config.toml
hidden_act = "squared_leaky_relu"
normalize_top_k = false
router_cosine_scale = 14.0
norm = "rmsnorm"
norm_eps = 1e-06
learning_rate = 0.00926
train_tokens = 806300000
dataset = "wikipedia_en"
Below are experts of layer 5 (counted from 0) of a mixture-of-experts language model. Rows are named router (the router's row for the expert) and show model dimensions 0-255. Each number is 128 + 24 x the weight over its row's rms, rounded and kept within 0 to 255. Numbers have three digits each.
After each expert's rows: "comes after" lists some tokens at least twice as common just before its tokens as in all text; "mostly gets" lists some tokens that are sent to it at least half of the time. This comes from a sample of Wikipedia text that the model never trained on. Tokens count by the router's weight.

# expert 22
router:100141124120131179074123108153140155136111123113101094123138127147119097152172133141149131107115169086121126164150154119146140135136106077145142129147135142106159143127100115139106124133095124127113135076133092163070113115178135143120180131120122145136075139085100098136163133114171120125120135140145111089118127128116154139140118122085163112133148095161106115104091114117123138123110096146117155184114089137101138123152143090133111147156166107112138116079111132142096143137082116139141096114136129138127154146069110104126097107108127149069102132156110087108109138164167137172130137084176169157137146114152168113133114112100076102132135127151154150143132128127125150115134142108116139108101180163108123150108134153123121092123128126189138131186108124127117129156112133
comes after: "a ", "as ", "is ", "with ", "in ", "of "
mostly gets: "his ", "this ", "This ", "their ", "-", "some "

# expert 2
router:151158106156117111151164128099116129164118096150118123163096147127126145117148136130102086142138153105124092142114139168111136120135128124122138131103182137191160081095174147150126105164169134097153086132116141167139165123128083140142132118133136149114168142102108139102113112189131136116093177163113152154108090120114125164161136095136121169121131153148134131150103127118110099156133161139138162133168139131128127142109169100151118109138127131109169107161107122105109100111144168137108156120114124126097106149149107125153106147123138164091093127141152133135130157118125140139144117157098172102152117102180150123164169116125121100147147157132098108167117122154132101118088158121117099100103169122130145162142142121102127104109130093136159140101088131146113186117070182
comes after: "the ", "a ", "s ", "-", "The ", "his "
mostly gets: "Historic ", "season", "father", "world", "Republican ", "District "

# expert 31
router:104139121109130180116147102158128146101093167100121105123131098123101105115133070147106120113098120151066125133140117146165139111157119162112125103104104106130123117127150133154130133141135166117129110133181093161132135156166117122099152134075140175128144120094129117129149110165154138147091097145116116115170110097110080114125108099136130130190099132126130126124137137105170138131166146147112160127101178139091113151165131103092152130140102147132121137135105117109116102103122159116106081183094132144103114133102133111129115109130132094115132141147112110148092143134165178155163108107147138128118120066127163132144139140103127101104150140120141104136135081161148141095106165114122166153122161164121182128158131110181157201112128155118134128120084138129132120126100144
comes after: "of ", "'", "in ", ". ", "to ", "for "
mostly gets: "the ", "The ", "his ", "their ", "this ", "This "

# expert 13
router:151116119141114120150157119129141153119153162132133115121134145141106115091158162137141136117104120135111125138089105146109150106097133163136127145129106103145128152103157177115136158160124121121128144152107167102170101070085098147126132157125144103137158144140105156137108143143109107110138162126092134103155124075118108142102107115134091163103186096103127169129129101148145100153118193119126068130135132113128135128145150138144127149129082059117160124126111128112111131140130117128097105142113149170184112145150148133140116132101095090105142125121123169196149104149124151126110108141121101102168171112143138159126133148156162117105165137091126144120131132096151126083099108127141145144113114117137072139097074124121101118095097135098131124123198141142162117118133071
comes after: " ", "\n", ") ", "\" ", "0 ", "1 "
mostly gets: "—; ", "----", "Votes ", "also", "Genus", "album "

# expert 19
router:140121187101133107096040140115124125157139146161110151123135095103111135134151119113136162130124146095098090109080090106140148125097134140083125133107168129117133077114112132101121104127126140134117149079103105144168169137144129148103165138100099125105103141150115111087138144108139123121125135126121151096138062140114177137143130142138141170127095137123170115127123072146114124138139161173173107158153122111164117102087102123160148157101118128125118171101104134065146122129144152138129174141148103173121136148106142113125067151111129116135120130147129146169135146109156130177108124118108157107137120114105101134136142152140133146115120166128112112108161147166081156089125124130139105110158100126112106099124096115108143151084131113104098124139116112146157165092132146
comes after: ".", "|", "==", ")", "\n\n", "== "
mostly gets: "==", "\n\n", "===", "\n", "== ", "===="

# expert 3
router:148134155130104095132100121136131136074106144150126139135149149117069113079096137110111112137171137104106101160094070145139143134124127136121076136137130126154146109115136124118153080130162126140146166161087099101135115143126128151135148141139138136140108136160140143118141127133162134087101136138147156192153108114094129157087108102130142165122144147157158120163141116124084118131130107149162110151167118133153107132101129098152119106115162137160102128170142123142118123140174113104156104152133124125100137079106098135107140100153128152138134118136158118104103141088116109120148126138130125105125099156096150085173083084138099115160146104091155133161156143154087084142070155116152100122118144133141133122161170126097156150109168066121168165159111121157146114116140154
comes after: "the ", "- ", "The ", "of ", "a ", "his "
mostly gets: "family ", "Born", "name", "people", "List ", "village "

# expert 21
router:129123114133122135168142068140174147113126092114116123125139088094130142152108128112139111138124084073113140149153097108105174113102160128122161169115143126133105152090130164116121143134144166111128121160118160109149122144143156149089151086133117113123133083107133129156140103135137153066118118149130096157108118118114165100141127113163142117114117137147104121118132134128129152094128162123118128137167195121156120111150105129113126138129077155153106124143111167175132128118117098097145049077159131117143120112153094134114150097116126145114171093096138158164131153127125144103126143119098118117113144137159134131167132093109129134160095133115135167122093058138117125108189169119124102172143113125111148121164111077126108153149136092127122152131126134125081148141163104
comes after: "\n", "\n\n", " ", "List ", "University ", "Location "
mostly gets: "″", "= ", "): ", "=== ", ": ", "==== "

# expert 30
router:181119130142145067128139148102139178097112146154118123146113130100104124123146127120124134067116176149126102124086151116154134158130108130121095141127093082120149107153115164121115157148127137095078099144084109129105111129077120157116119178144165145140089150117106116095123147111110079167099141098128100153120140095097138145105134155113130123110132097184123157118126100112141150129148063146171130140099130133088157133127078141078103142086159127132129108138174115149116131125130130122158135118124120124141131141076129142088123138138107119166116118125135076093144136115147131122142062160168199093133114122135127108131136120099102148138122096120127103137159082131158130143129108121152116130118159131132122153119151106122112113123107148157110133095092121119141121091083136
comes after: "the ", "and ", "a ", "\"", "to ", "an "
mostly gets: "dis", "inter", "cont", "comp", "post", "trans"

# expert 28
router:135073167099115087116094148114132127143178147135126122107149133141105128166109103105171126131152136079115114142153117097163123104112118123112158084099122139120131082105127152108166114148142155145130143155125110124130134109144082127084117127154100122137156143119122102112174146114160070098104084106145182095156084152134176104131163100128186120141153166091130132131174140124122143133146136136114130112132133130163145165086156110077105144123145097135159174101104144103126106136126128137126189144127156150118099153144104108163108120115114121076148131153155114111110157136080148126146142154097156096133143125125152141096154130124131147109132157121128124180129146078106145131124101083097126106114122137080127109120121135101167142095135103141141147120156102096117141127159130
comes after: "|", ")", "==", "=", "===", "."
mostly gets: "\n", "\n\n", "\n  ", "==", "=", "\"."

# expert 18
router:134132101122134140098147099143116112168077160129138140134148135113169112098114136145122120126131130139119132113123131145105159136117142140139110099122159110090093107105105120150121157135112141124117099118152111086143114078138096166139110126121107132127118114154119114090118140112144119134122132133107128112134123158123133139136113136129114137120129102119123156143152116176087142162123108152124135150117126150134125177132119103143163085104115127142127141123206082064158117119184184122126142089143151101137157121096160130135150088161118095122124159110090155123096113088132102086148151178106089078149086158074129134146075071153152083151129162146136111126135105125179137098123137136137152113094130107104122117118192147131123155134076138150133154134146141138078107088168123
comes after: "\n", "- ", ": ", "cin", "us ", "′"
mostly gets: "idae", "Coordinates", "cin", "Clade", "Phylum", "Species "

# expert 11
router:125174101099136127156189102121139108149131157115104165144102142112133109142130126104094114146158106105140142136112168153130083121126155164140157122118154164127148070163139149123157158149159092111144090133161155112157097154103103098138121096128163117140133139145096126114113157111160129113100117092139150120176110142155149149118114110125129171137152155125148111142140092130160158158112133125119159160149103119146138147136142169175153148119115114105140129124094146111118120101114174134135168122122091152106150140144107172100103141149099087094078131150117136140134154101147099141121109106116139132155084177127144123143136163055175133079136158125124087117118163112146147123113132119125108088113181100098104103100097133121114125105090121123138122131179114117168097107141132
comes after: "| ", "–", ".", "; ", "/", ":"
mostly gets: "Votes ", "Win ", "% ", "%) ", " ", "Apps "